{
  "num_hidden_layers": 13,
  "hidden_size": 96,
  "n_experts": 192,
  "experts_per_token": 3,
  "d_expert": 48,
  "d_shared_expert": 64,
  "hidden_act": "swiglu",
  "moe_layers": [0, 1, 2, 3, 4, 5, 6, 7, 8, 9, 10, 11, 12],
  "router_score": "softmax",
  "normalize_top_k": false,
  "routed_scale": 26.4,
  "balance_loss": 0.0111,
  "balance_bias": false,
  "router_bias": true,
  "init_std_router": 0.00935,
  "lr_router": 0.00178,
  "vocab_size": 5618,
  "norm": "rmsnorm",
  "norm_eps": 1e-05,
  "tie_word_embeddings": false,
  "optimizer": "soap_variant",
  "learning_rate": 0.0051,
  "beta1": 0.95,
  "beta2": 0.95,
  "max_grad_norm": 1.0,
  "batch_tokens": 65536,
  "max_seq_len": 256,
  "train_tokens": 312100000,
  "max_steps": 4763,
  "dataset": "wikipedia_en"
}
Below are experts of layer 4 (counted from 0) of a mixture-of-experts language model. Rows are named router (the router's row for the expert), gate (a neuron's input weights, with its number), up (a neuron's input weights, with its number) and show model dimensions 0-95. Each number is 128 + 24 x the weight over its row's rms, rounded and kept within 0 to 255. Numbers have three digits each.
After each expert's rows: a language model's description of what the expert responds to. This comes from a sample of Wikipedia text that the model never trained on.

# expert 11
router:090120164127138101127117120153142107132123135115135091117132128101162123132084122153116148102146083152135164090158105092122156173118159164142155115146152142104099123108127149129108098094120108098097131141150151121138152164104098144188104144136152130100131102145097151167157161145138078139
gate0:075131133153134121120115126128139108090132080125123126129089110063136060122125138127117143151109107179100126128133139125152111114088156126125154158120179137143128137108128080138125096129145125128128041128096134120134125172130120156117131149118127101127126177108097111128128128141109158106
up0:129119160094122084128121086102101128125084130129146155147129116122134182127179158131106092136146081171117134165121133131123120129121117157126129097119147093087135091121070154113158158163138137125130135122128134149119104098137127132121129122098121127125051087125175117105110128128096136103
gate1:068143127183133160128155129097154109124115128132194136133127124132098121122072133131045122129140126135128157126119146109172130110052136163138138102120118120122142095130116128136109129088130129129118130161160088186136175110122158135144142126123124137154137128125147127120127131137127106134
up1:077128154085130076110098172113129138128130121101139133129124199133140083103169091156143110131127114167152122128128119128182109142142109117168136103129142130125146106121176170051143130126118128128139081127131133130155099128152159105133089123148101125132132143128139127151118130153139127139
gate2:142127166130158085129139134130126144145155128128133119126128150136125136203165152124132098120139104125136151147122127132179128126097126124044123140140129127134178152128101133118145120146135120094129131123146133040126132131143135118125104128125187139159128143117130104134128048111137140143
up2:115129111120125157081098085093145134100127132125154133118119137120181126131141132118183114105134149151138127089113189151096148130125121126169152094129099128119075159132138123124115136132128126120107087162140135132105124123113136082127128138144147124119127169130125124144126223126173095112
gate3:127193139142123133091125123108133064159121113128127116118136129119145127174128117120102126129128077113153126122115093116151156090158050116128132116125128133110109162136109125107149107156122142121144083105186127122129135156161150096112148092130137131138127131150159130140128117142207121135
up3:106113144135124142139126122107136109134137162177107175132164126213122112124162127123113146141126125123132098081171122139091135215129145166136105138136125192150127095127142120122129113104167139128161110170135128132118130137122128141121110128143081127117128129113137136098157135160091137127
gate4:140105108134137131134151128151171109102198185085127171108124132152108126120115131124128126094176106125107129161129115110153143129115138121132127131131110116127068103141118105133124068111115130134123129130105156128136141115122058136123134190165118136127090133129141114191130105101154127129
up4:116111137139179086126128134150091125163117127129128178127134133119113178139134130112129128124177154156117127143140106081124112132092143097142152128122157132167090141127132142134093133122133124111127127097156126152142126094119140064183157106127106125117126127145127051138157122073102124095
gate5:108106136132143128136145126135105161128132104139154176090134139162162126127132089148130129093133156098098161076109150100091144142122117137128149148163126126115091119096117124124135124123124132134137130119127112145127133124126096136199178116125130123124148211127192132124113151120132064142
up5:123135134115166135116160142119132149127103062117133158138127123126151086128120079129128128135094119125122098132099123127134125167128137155128113120100163154130134128124131125126130068129129139127149132076120122147114190147125135127130128128090105146129130121085151108134094070188109130046
gate6:128144110161124125128128125093123178160141192126122131138126131163130144155119134124133101128163070117079114125107171138127116127131129129128126120124132135137134124133116098143117128105118099129120079139128085185097141126151143133140144132168201140119113107128186122121141114204149144136
up6:127135138123107157117128096174056149129131163130125107101164134138137153141149052127126088128152124133124167128104088094122133158104121123140127129148119083118128112128094129136118144122129106160170124172159162092173130118128109148086133122151155129149129122133127105120136127108124062142
gate7:128144111124125131135145126149149099132143127115171127131087119149137118130112112139131128110129162085070134148140120124166126132124206120117187110173153132138099169140129095139129127130132129120142100110146084164145120134070103125159158108137127093118117134088130141131203128157131148129
up7:155134125125154120119136126099100104114103139117152128130155162131125121127116156094132127130101124124105128130104141114157129090172130114148073128126134142135109139173129118127127201131126127073128138100127178131124152133123140137130190159129106158147122116154072055124155085130164127145
gate8:140057155128154142136114126108145130135130167086140107163129120098109128126129171121127142148139081131123111113128129128094130137156137126125161166123132151130125156148103161130167101136097155138118152126146189135109129128101129124111145086130121156146173135122132179095060127143155110177
up8:123135128109106125108134121125188111128141128090157149214116120091084103140128138125169143148129138085122142135070118125162174127127152132129141150133114140148113152136121142161126099127133133142133134129129118141069138199160145102150108115180153148123127129108125128105138117103100149134
gate9:170082111147127131129125133127122128116153139124113108119119136129174115126098131122129175129119133156156084122115130143143128169121142173129165161106134127120128109145128130114128159147238127082093122103139134147141128112123130162187126111134128132103053136130125123158145120150142134127
up9:130126126124146129189130152128155129141128097128132094128130136098070079128128097114133128111109119180125121131093139094108151156126117126090115135139169098068147128118108127116157176130127130118152236127119137082127116153123129124155139173115128126114148124127113130126116113119126133129
What it handles: Mid-word fragments. Short subword pieces in the middle or end of common English words, like scre-ens, tax-onom-y, anal-ys-is, burd-ens.

# expert 4
router:110120114141131162111152136098142147141110089145094086099148097135164100145116078150120123149101159150090155157092138179124137141145120131117153152128158091090103091132120149143162171165161155085122131108107144155125119136114121104109101135168151160105103123150144125169115136112115134155
gate2:093160097125128122125148103119128111158135119093164130149132119130126076022117123136122128142119120128126145114129058076127134131130111107128125080128143132110127110126121144096116172089129124129134105159138124130146164127148136151100120157102113128129130149128173122119121139065151123157
up2:163124139146128125083128106125182081157176159117134128124169123127073128136143129110129130165123149128114171133109091129157145128129116134134118073144144128082101155127156128076141128132118102085114118134132138129164128178133130167116128105152127111116112130126130134125122089078124120189
gate3:104128139130134126130130116126132179125111145107140130134137131143128129144126126170129127128138128144066125128114130110128149086124129098130104160127129126109161103166113131119130124133124133128098131131116122121120114128118092121069115066121124127128134123042129138110131073126123155240
up3:118123116140127060136132147090126126104122137121117128121118094088090126087135122127083119121127138128124159113120128138155192147129052129127040161138104123105128148123141103137134137093120145136139127115107104131199121129131152130135116121156127099134128124135077156123124154107120137130
gate4:149131128117127144128119093117127171147150108114114130073116125138113118125131126128111130125126149127123215123135135128120136108130124101131134126131161130128223147119115112131126102109116112118125130162107143108146202136056128130118086082100108121105126136127130114157139133134126105077
up4:156182149091127122105148150157113133109159084121129141127153154127124122117108107130132053177134133144144146138163104127171127100133126114122111130077081057120131130132128127128146131140115145124139116185131140136090119098130133130170132121125169152146106127078109125131107109128129170126
gate5:114130133124136170142134134123122144133125165160129113128139088126171129104090109131137132129126129127165100133145132131127098107137154150133130128088130081125189126107089059169120127115125128127103127074119147178119133151127127111133114174114122078037127147138151123138151130137135125127
up5:130107137115053124108154132129131103132051131113113134127122126122127118130145187133138198134118145159170099136144101134113125128155137143130130128143162124117123123152085166141094104164107128122127111153151130179165125123107144137125129157143125103129054139119102143126111129166128129130
gate6:143129126126062128128109127133109128081066141085144129112138144143127107125121128119102184132123130109155124131128050111157136119126083104162075128088130127108125079112142154132126128129172110127124128158118146127096103183128125130115116125119108118120131133132125128185129129120131148076
up6:120130093085109125118191153128129171129128115128128155127148111141120188128137146135145134124127126100125114131127136100130135112129121112114130130120129137122095140065129155179134124189112126176054108101144145135148127146113121124136129096134127148175138114143103142078069093127129102129
gate7:113145115163096103133163175131143112156133097127082139134124112104129109137085122127074131109143140077168111129142139131123119125129115079105133121176169110103128143158112127128142121128148127127112125129092141158147159109137100105130124091129201101127123098114122178129129114131132115059
up7:111141092133127144154130126162106133148125120112140082151155080121115127150131131135075135118126093107129130128141127081121117089097141171153128140138129142094125096074128059133128123110127124136128129108126168129031136092123106138147109130133127149125130129168107129126066122132127126116
gate8:151109134119146126107107125114119130148111199131121114091108137130124133121128132129164108126089100132128157164113151134102130133125131123131159140129119142129124142077131128111085119139036116113132119147105126122130128231124068128139125131132125151127127082124109106141151152128122168123
up8:127124119130128143135125128129141129171090122128132130127108140092142105131128125129128141141122082132106156171107128134081140139045108145168098150123134137129129128135145132132135136114148169121135168128095126134136128128148114135118227119122128139129132116133123142121048068105145084134
gate9:115135125129135161118146081148125133166130150126172110127140140136063105094128129116129055129133165139125123122083115152123063133106162145052121113128121122048130146123132129126126127106119116128086103128149132126110125128125121151149110139107129132071132107125095123135136118128124144117
up9:162123128193129129123150117125175091127086125055131127112145131091130124134114106201145131142128130131133172084144135124124176200106103120133120134115122087129139123121101132106126153142160129162108149120123137139178124135140130111137103112120126130125110092131120114112095132136130175124
gate10:134165185176150126074129137127131125131137086135128126122103133175131125132136129141128128122149124139112135182105127171096119119128121139173141128060120109099071124128077126111128160102133137124139133145126118133143133128159067105121100124095141137148145150098138066126141086127127137132
up10:125130135141142126085141204120133120154133068127133116113140137121090080126127124223115122138178127123162139189123131157142129111128147127112103134123133125133138142165126113113161165133111144152127123147120123136108136120126143128105131149133126102126133166132176129119061134100129153140
gate11:156148138130127129145113129131122110126139087112130138174132085130102140135127081160074155129129129135169121105146151118154132111168126041051123137170136168157139131126126127172184116124114128128123127128157128161130127107116107135138094131145098132127130128115072145124142129141120123108
up11:120094137115145128129118132130139107148125125126128127129167141130112143129125118104154134091075100075143118227129127131103117109134126104171139116119121128126155128135096131143133122117092132134130118134130182136063113181127115130134128166128075120128070125187120115116125143132101111128
What it handles: Second letter after capitals. Single lowercase letters or short stems opening a word right after a quote, parenthesis or hyphen, such as 'm'istake, co-f'ounder, "c'ommander.

# expert 40
router:140153115117166114150120138146152141151094139121147131120162142109164084119101148121145116127094126139154147142106124160101160160147155125126098162159098165103107121117158134154094095168125101119125117121142143146121162102097117149082088131093160166124109132161114167102142155085088094120
gate2:114132118094133124131146128066124127134153117166078109158122128122128129146122165143136162103129117148141118114065110117143123109112127173124166080110135117137147090146128106128113153076076130127126144122066143112102079130088168125137129100145116151120130116127134143113124099146124171168
up2:122138147120086118124138094195124145136164130134096086120093115112128105137141132082117098133150168127139127069116110140122119120067141122112094154136114122102140121108122145151142135126132092126127088127123122159080154136166118080130127134121137120125157141075099137146165119124111189119
gate3:141118148144120102091113168106128151130132133148116125134065175088143132098131124127186099137147127119119130141142122130123132133145094076136128121104198123137165169176167134110150142142073122125176128140110111112128119160141129132137112163130090120129132129116119104132123119141067161125
up3:117125156127138125137137139077136095114134114085141113138167128124181192140147118134148147104130099129131198141144163128140125100184129156156126129136139146125122047130149131103156126130130109138118122121084087139135101146140116174147129172113136130131154118115130128142136105095097145109
gate4:079118157120120117114127124139115071129124177119069129136084132133131149094134095146106124134126132128116132141163091118151108113144135107125136112091153117108125152115093126131095157134118105106125091109109076129161141087165150141134187147171106082114127142166105113150091127119131156127
up4:127142129123126101183132146115163124127134112127128108123159118128163168155129119108142224130102083132127098130137127112102103141129106115158133134135046117142155113137131106092121128142135130143137166085135128140101131090122196155114133129158129134147113141134165143129132105139144162126
gate5:153138129105110129142142104106124081133141086119118134144131179123122085094132122132097091108113148099128148110122060114091072100157126124135135123132147135156139148111128107221116144086116117117129131154122149129122107131162130112184122143097105150118132134109099128149123095125130148150
up5:129159131131109133192207118112160122146129121140134140126132085131177097130162107127105105145120151112108113166108120134136120128122173098134132128101115098130125137189158116129128142125119145126135127130173127088145084127140162106107133122134128090135130095121139087085176124163114155153
gate6:165132174110113169102159125119093147137109129130152124129164133133183118126142116137128135069175128144133126113100136101127149107148092162126129116121116130111133117124103102103110139129120156127105128143160096101104123127098132119207131127204109098138141129138073095142156129127101142142
up6:108099057088126156130107221104139099140137157143126129110135131134135128104126130123128125120128134185160137149167118147137109128112160156113122134122111146111135120123130125168145045110136103144139122140125141089137126131134131113110185129140119141103107142141154160095149164133127108119
gate7:154096125132101147137147154113116141148143124123142092140136154131116125111129114151129126107141090131107166129063129120119136042131094175115143137132185116118191126126113125118121157110125131133114132133139139159173128151116132128141133083144137107149131127066095187147113137125136165137
up7:142134131125147119127062158098140144087188109156170132136133122128125158119099123127122127150131134136149129133124128099083162152119079151149153117174124142164128137099161119113130084128128087130116129093181138130098165133113151132159141132129165155150132110127106110119193142156146147118
gate8:125168136169127128110071161127159126138139124099146125127164149130128159182149132130179117123123120126140132130158128096100088030117111125139117126120130129100115099139127139166095108123099151125110110125146118074122149075128130163156130092112141093121144095137126147135105120129139129121
up8:134118163087124129131074191111104128130100132128094146133143095122125124143197081163130128101112137095076098139095154124135157129120101113093120094123094129146155125119139100122133129121130102153151079145118100129163119094140135161131133132075113129135117130141175148130141128098106121116
gate9:115088158089084130083130154060115132132129140131126129136128165099134150136101122118153110161132123131108133110148126132142125102103130178200134116099110116119138136137114148123154165128137137094133146122092129128149122151166127113126165133153132125130113056086129131063131147125162131139
up9:130119136159153145142099109136143132184130131122117115122151104164083124116128125135098126143120147174097103141123167137063144149078129128078086183150140115153108136131133109110125101112122136124114109111131136132096208116128123117106105078122137144140168123122162125153122097105121123115
gate10:102135175123117105101148139128129127115141144131150112111115128172114119158149100132124128151129134125138122118149112142136135178192131129144126113185111087171130129112131162132108118172124123099144189104129171077138132123169134121154153112129126111109127166115156132119082180166129166122
up10:129121122125127160119163085162129105142151149186135187125127095140117145126120201127129178090142148101125116197128127128162136153092110084110124137097124118142137144141140119085129123147115161118111137113113119083127084146123159131126138103127128108143145132104131173125154100118106133133
gate11:093146117133134113127142109154134113100129137155123088119169114085029134144126101116122127136160098142129131126162110097151098131080119116113125119052154128099122078156049139124130114144124115119142118142138132095128122130113093118131137112156127103126142146127130124128147136139144134156
up11:116127154127101082123123122131131132129129103136127126129130105121107125120106128076142134063155105134090159110108126157121143168138131194129146115135130120142091132096131181187129126131132126124091127122142133193086145131134128139134187068157112148153120136134097094112116150110138128137
What it handles: Capitals in tables and lists. Space-led capital letters beginning names after pipes, colons or "the" in tables and lists, such as ' C'airns, ' C'UPRA, ' A'rizona.

# expert 34
router:085141117116113133169142131097159108162104152112135162131158147120146116114105153157159113126120123092115075113108108143155154159129133104149133161171115148113097102146169149142133092151137150121115134134127154139100159160105141144130081110120143174085177086144109165144131108126141093149
gate0:129119070119136134098124095138174106136165142128217131142086150155127133133116149111113114142100166122077112139122113144136152096132137129126144136125125112121133126133133086127113120122117105122118113054063176118103126147153120128131129132146116147128070107128126123120122138137129075132
up0:083130125082120116108132137130136133124104159133123138147086122110083127188093136115158124148102144133137114121113138148128167139126159137113135107083144129118122156096131169144114128120112136116128134144076125131130132144121100113132176114116110144147122083103173143230151121091123137127
gate1:138135126124115127130132150123120161111153147131148130132166127122128128119149165131123135089117112129105079178124132129131120135164067115105117076188110119128122130127137121102099133127142149138109139134128155171156127127121189218124129130162103143142127132118127124160119093145160127066
up1:108133154129148148163146142095164127106166130129137129128108141125154216119153177122126128129053099118147140112121141116158189140125130134128135129090111123131146131133118132130123131148106097125087133149127094152129088132166132134137128134152074152150110146140180123151110120113142171128
gate2:124144115113127109131135122127064145140104128121106186154147153128145129130163125126144117107115079079177118115123115149132125102163171154187138121114098133087125118145092143129128101111171136121154102136087134136191126122134108078162146129102133160120126136125112093172133130135127126133
up2:130130166131169152118143144134179135125083117135097080118125127121161138102120126139115118147084155127152122109144088128130133135117086132134134120129187087132096149110137126145149127133124109166099157154097124051183122153111115141129136113121139082141140155115138152128117119071134093127
gate3:156118089122127152182102139073098117135141138111174095142090134171153130128129097139124127115127115107126109129134124125123114118120156163135131129130131127125128128207157109123124103085100117118095121051099121131118112113102109179118174169130127103124115136128123122126099113161138094117
up3:174109132142127188116150117122169132111162111171093129139130119128113128128140143123147130116133092130121130116134061135128135082142128155125122215149124142128111122169122130132112114100145136163134106147148128063128091131153133170133091128166103125129164109138102130112110130095144147107
gate4:128120185144136152171128130120109156140113121130102132124142123126078127133134126160113156105140142127160109130133127181168137189128129177169109094123133162139192133132140121139110134100115132136130128140121091128091085114192175093127075121127142129090145117130126129133130120153110128105
up4:160138116125129095129105127122131147083113130097135115185135144142122189098115151124131174203120115211128128086102159132141125126119153123124112106137122145154164132121123126126137128137117164134155128099134111161123123167114142127121116126132100164143097128132165130153131135067095134127
gate5:134119123116128127203126128131116147146123139131135181128121158147106163141121129138129153128124145105108128171116128128131086128124226200159130126128133129144125132129210095160139109129115107129127085134131145117128148138128139154151128143140128118128114133129136144131168160140078127142
up5:127118148136128127085123115169188120117133099123173133151138129134120142140177156134100107156128128125119170129132134166163129086126102122151128134119179123119100109134120146157193127144124132156146128159150184122122128168171110096115138140152162102132137121109116144126192097102120143117
gate6:114132112179133117128137149117131126113128126145106128076129114139107110128124126141126090114126140122104122129134106137167122100125166129126133135163149131148101171154141129153132120102161136110145139100070115129136149155121131017172108127111095107133106126137161177122118128067146129153
up6:126150124143159176146127115133142126139138057119130116115153142138117128033133127128172136145174124153090074127163128113128144155127138125119130108126127127163131166130121165139136133143129153178077142120128175117128120180153146128179138129134113132127118154147110127128111118105123119109
gate7:123126077128048129126188127134107119145132132132127114190091124124149136130093142124128096118134128148150131135129119152139149111102128134045129137117145118143136126193130138113093138107129104130100105149145132186125176116129127143130167115127143120127134103181127145144126110117144111114
up7:145129142129133155134145127100180128127117118139129091115135126084097150127133117127061147161115120195101097133127129112120128115130122154089129128204118134107120170097109140121088166126125154141127108127119134131147089164133127163135100102130167122153130093157118180098142131091134117137
gate8:047136153127112107130164185126123114090120141144131118130130057165127111138115097129128121106089127104132116128149129151138118093121128098145133121108131140157136129091164126078127134128155130124164178136114150081139118057099131119129130133128138144115095136130107132132123114144140168091
up8:182122099167110150062139128141120111135149114128142136142157072209125131140154111117128103128148130135117133165136165135154114184117123118178139113106128123143170113116126115131095154093124160161122124135142071125127136154099131144160131141133120151142127118134140150155129127122103078126
gate9:096128140139053125122114129157162139130142102115108134162109115140128131155120107132125181098128110125131125161125138129054131133143109127127086131131131134143130169075127166150140123060114173156136144132129148122110140113126131119143127097154120181081125128109121127128073091122138133116
up9:151148128130150186128128099186177116211162137130071129070125129157112120091140154122128123131112121129129129137175118131098125120164128128128132135142132095150140134120132117166123117089128128124128090121109113158128125163119101119142127115136178128092128143133188136130130152123144162125
What it handles: Short mid-word syllables. Short inner syllables like ep, op, ip, ap, um within words, such as single-st'ep', Gam'ep'lay, glyc'op'roteins, n'om'adic.

# expert 13
router:170119111091128079138133152168140124127087106118127137093148139107163129116098174114164172131132077112157133088117109126103180173141151123156127119126102128117117106095145157138097093128111099137096128131102126141146142131106152109150092162123149153147102105100114146135142165155131088126
gate0:136179128146137132139164156121128163090130159128139156112125096125155157084129126166152114165129162111129129127125142136173144130103125138155080113129125149129116134129116128096123099150128118132132188121048127203128071127120128134127137089099131113086149142116124109114135144127148134124
up0:109134114098131136141131137134127123128102171121108127148117102161107127147141126122133180128132109129157133085192105124117126122156198140116127065130143079127153128117130141129125152103098165129113160130130127122138128128136119170152125146109089128130047158131120132063117123138129126092
gate1:099130131117136103125136108111121147089161146155143111137107144118160156124123136127129132147145237112129042126135150130154127118120134201147109078127110109070134159162118110155119127114124123131093103133114139118138137143129123088126125146130129129123143136119145115125158105127113119147
up1:127135116124130131129143128102168172178124126137115115185099145145126128125049077134128128127136150130161115133129115144104147128129120163127132145135162130105113097129172135165128107126159184108127211096137134128179125164154160133129129137150118163121136126120125146149154139126112150116
gate2:148096132101132110118119118168079131129046143164133128090112139133160148127154131118120051132128109141115127105140104136128113127142127153128100148108107126123125094126115122142125129119120141127132133114121171183134125126125184117150101103131143130145195168087127094138106128131128077117
up2:128118115127132129106176136131110135100090129124128128124088128125150077127142130121125142124127111160120144167150106145153131132163124153128130060169172134156129084135119095120048190113126124135128111100144122124127123157155085124121077123136129159146091113174137127139120126166140141132
gate3:131135122127129124131157126122167139106122079103126136113125125104130114142118121115126131161191128126147121130128092145130130131146136131119120121108109057121100131115128126092098127104118132126109129123123065119137128149128176136164095142135054109131164213127114141106173131078145127139
up3:165115150122126135083135166118134113056132118115114148125132119109131120127193105120126128132129127124067130118128050128140129133069115155063116118109128109130084127110128128134159137124137126086169092112128164159156127135167126172094119156147124122128146129129132125108121126129127130127
gate4:138128175076115131126136106151115150097082103138131124156130142125128175137107120127092158096128106113127145130140127123132142123133135141094107132092179131137142119132157123128133066114135160149123139036086128112131082115138127142116141130139140120119128134089123124093170131126196118121
up4:106109096141121121126129131132120138125118129104167140145129137168099140132120108188102122162129110121183146147134074146200136113104117221156113094143159128130133133154118127139133124131113114112149145130147097157102158135155134127124103176164132126111135112132096131123106109141163096128
gate5:157105127128116118126094121176098127121122104127184153126119128123151073121109155116133139192127119135128114135120132121148133111134137099132116166132126120138126139129126172090083126159132052115203116123153099128126116131095149094141183131120085131108130092129130099096129113135125123136
up5:132127131137072124125119147145152112118150129126077136117115091115074113128141184148108119127120123156130135132155123111128134127130130127136125184193128133139112140132112112131127132126157101123139129128117185143104131103132111052127121126170210125138077125155134134094128131128130168120
gate6:107124117139152103100143137119133131100132127144117131123130139137117123155125195102129137140133171098088140123130132149115128131129196151135128125144145154142088130123107138136099156109128135111123111099110152090070121128187156071100119107109141140171190162160108093085118129129144143128
up6:129093141119092156129150121143128078142134153132111140115132149126178111109122108104119128086049128162166127128129069151128128113126132137106127143130127127105140111156216124128100138111136162135163128124158096133110136099156127172093152131114135114075126132124115110126132156150121153126
gate7:123068120149108121133134158105151128133147165081139175127105127152126130174126107129148095102119125117128146125084124106093128125121132117121148124142131105127103117125122116131124156136123062141134083153079068127130058116156086100145124191134123160126127138101130115144136146131129126110
up7:107129126136141172107123147131109111151123111116120148145126158097140124087135132137096114079114137127097123061117150127140113134132104129101114111166128129116165109138127128190131127128107182128115076122168129125130124159128128123127115079138148131089112051149162143145122103129090081116
gate8:157156126121151128124140139120130110130163076132125158084113129172075239094173126169132129134150124128103110146165135140129128132115141159098126128114132106116092127152173160141127107119117134126082114128159139151148128129127124107151126150130163155134133125127128125121080119142124150149
up8:136148139128137129115128087143144132148112110126101115126128093128128110170065082124139129170141190125131079130137118118098162131217068132138150144129124127133158092129146178119171119126129115131137127105131164131076121135128125129155120090124137133171126133124125119132163142131134129138
gate9:143129195140105127128111103157137114129112092120087126102116126090129164123131139131122112115128148136128116139105145136113068119162148120127143093129161128147062128175113127136128120154129111120102088101096136142120079127165137142150186177158134130190170120124147117134132149126133129129
up9:101162151069103131128127119084128111127150142123122152097109120125148111089140109118121096126124172131139149118118145138184114094110111115130095129150135121097122119125122121107126128027139130109127129143167150128121119135144123095169119081137118140089134156131150132108130198133150131103
What it handles: Word-final consonant pieces. Closing pieces of words and foreign names, especially "ond" in beyond, plus endings like z, ky, burg, heim in Slavic and German names.

# expert 55
router:149132157114148134089105162142146083174112103101083154118161145095149101138131148133128103122134129106109168159157169139096139155114130100103104125157110156120121114121139121174153132153132129117138101168145160171085160107146108123097099142135158143106117109155166156126135148086117120100
gate0:158138125115125127094125127125115129140128089097083129133127125073087159128132150133122065147155120213165128095129129130107109154108122129067115132121110173189125078128125121128166130135120125091125125134079141125128131113122117129128129076129117134131166116124103105135131156137114127121
up0:155106106128130121143138128087152128090128129098128136113121164135203148129133159108110165129130111119075121124097125127129149137121132127126103134170092077129115131148122127084132121132075111110131164180135043122111134088133130142128150127137104146109074127124129122148095119129154128115
gate1:169154136110128089095140123119130104156125114117139100086138217121155128030120148150130142103137127120114131132130164148119141148127130135098127107146168106127137124113154149135123099129133159121056129129109172136127129104128130125128133119167109178120135155122130125166118122126138125132
up1:124141127126206104130110136117114117128104113129132122184125117169129140150131143145148088183126111116129121111129106128139109093184194117129144123158129127120124026152159150088123107120125155137110130130157125080129110128119124113136140148120110116120142126123099161129133114116125109141
gate2:188112156103128164066097133143113104156125163112142123126131115124137110191128106124135125157128130109108181146126122110142093103092163118132111132141138097128128112155129111124127161147148156097120114161127124140133126112141129084127128136154129063126075160136109068137121134099136128094
up2:120139108149102128072128135121128131127087119128097154125100128130087127177121137139104125126128131127100142193112133129124165152166148141163131126128128161126132119221118145143164138154127156086127129107127116119116162128108116053128163133128124105116127169134137169121123119150132090128
gate3:225134114129129190123120144096129102129130164120127179127132134086144133156128115129167130121151096126126139127123128120140124115143122115127106080142121130141172113116125111131110125093102128129133128128129126135132143128137153086137130111035075136112128127174128089087141127126123113126
up3:127131100124143125132128127116077132136080127097127129117120113056127135112086126137153071133126103129154129132110131128140062126133130115106147080110112123123073073131124120092130079132097125147131098140170150129117117166150128104112129145074120117130134121141106185099133153128132136118
gate4:134123122127162131137129135130124137117178156128116134129125152143120139100129124140145063147140125118120126165131160137092082199156129118113098078125136133133127133125077140185090170126129116141154119170131109132097120183135091133136106135156121127137112119131148129131149138130143122210
up4:126164106131111128191107138109102131153116107122106119129135125121181145180129099114130127130120133123110136127116131124141083087143126127128128122119134166129138127139135209131105119166128154058098141166141114123131093136137043128110132127132128129146106189149117123131130136122126156117
gate5:115123132092103133128105137130120118172153052112193127130123137129122132137057129127129173106174133141128129137123137131076158115107107155121127130087076129126137128130147153134131125137116158117108139135137132140111137107142125120133130127136082078124088120115135132129191068126125123101
up5:169132100127105112111120171152128129119149111049149098132111153131128124126124130101123138083108128129157138133130133125128112116131145146144090162139110121130111111142128222113132102126083174126143136131128122095103196119163126125141108123121167136087135144107130110131133103121175103117
gate6:108152162129127170119128118128134131125165130159132068128127114081136129130119142128105140145106133149137178127127130173124131129060118108109110118151132132127140138128140131045128107129116115151146118126151129135063136127108134134142131081124167075123130157134199138128130119169116141113
up6:096126127162068138093103130156128124129179110128138138147130153150130127135119128181130126158122114156126138184108209112131165119103110127114080128133116125106127133126145137121126124070127128152055137172112129134107132124125128150079130144083099129113127129157102116127125106124129115116
gate7:127138128152129126130111196123119137111165092133197119126114114133111149112142126081101124161112129128156170162151165128134098114138127129101123148135118127163121130147143096133123106162143151163141123165129193129120168143131139126091129149128135133092121119101125176128123128209134115129
up7:103123124159127098110112128096128089128129130068127086099141095188145126127118132142112122135126091182096127141128114125179129128087190112157129131135110169129135207144107140140128131174138139143070134126125151142109140141137124125123152160128143117144126116120139120107102089137140143141
gate8:123111132101176120117109048140137104144145136114162053145119126114126137111123122127141138140108109130145133152109129136118135127135128151157097131148172126138126116124139101125059164129132115127141098090059135182118155135103130133085098122129128126128129133108145151130073132092118127149
up8:128091138116089133138093119131117149143109129091131051099127132202120114124150109124126136126097111127127166129115108106153125117118138131119129124134129111122126116107127174140154108124130126129129129098124128098147143172133128139143185133140152135028121116144127121152139079134117132184
gate9:102139129143134127107087131118186128166153129106132138134136127128096129161154085125132129130134079164123132123125152150130112076132128120099077146139131126098139128123074082135156147132109148101130152112098191130113135173111135155140131155125134081134127145077132125122072165131149153130
up9:138128147137156153130124111133125134109133047101146105140129130123127102152163150142114118123130129110128133128133149177115128180125097135186101122121073125129127110162128131116130127118127133122134108210123131157141179106115123121131125144132105121088126144079126146076136126123073163156
What it handles: Name-starting syllables. Early syllables of names, often Arabic, Turkish or Asian, after Al- or a capital, such as Al-ma mater, Al-v-arez, Ha, Kar.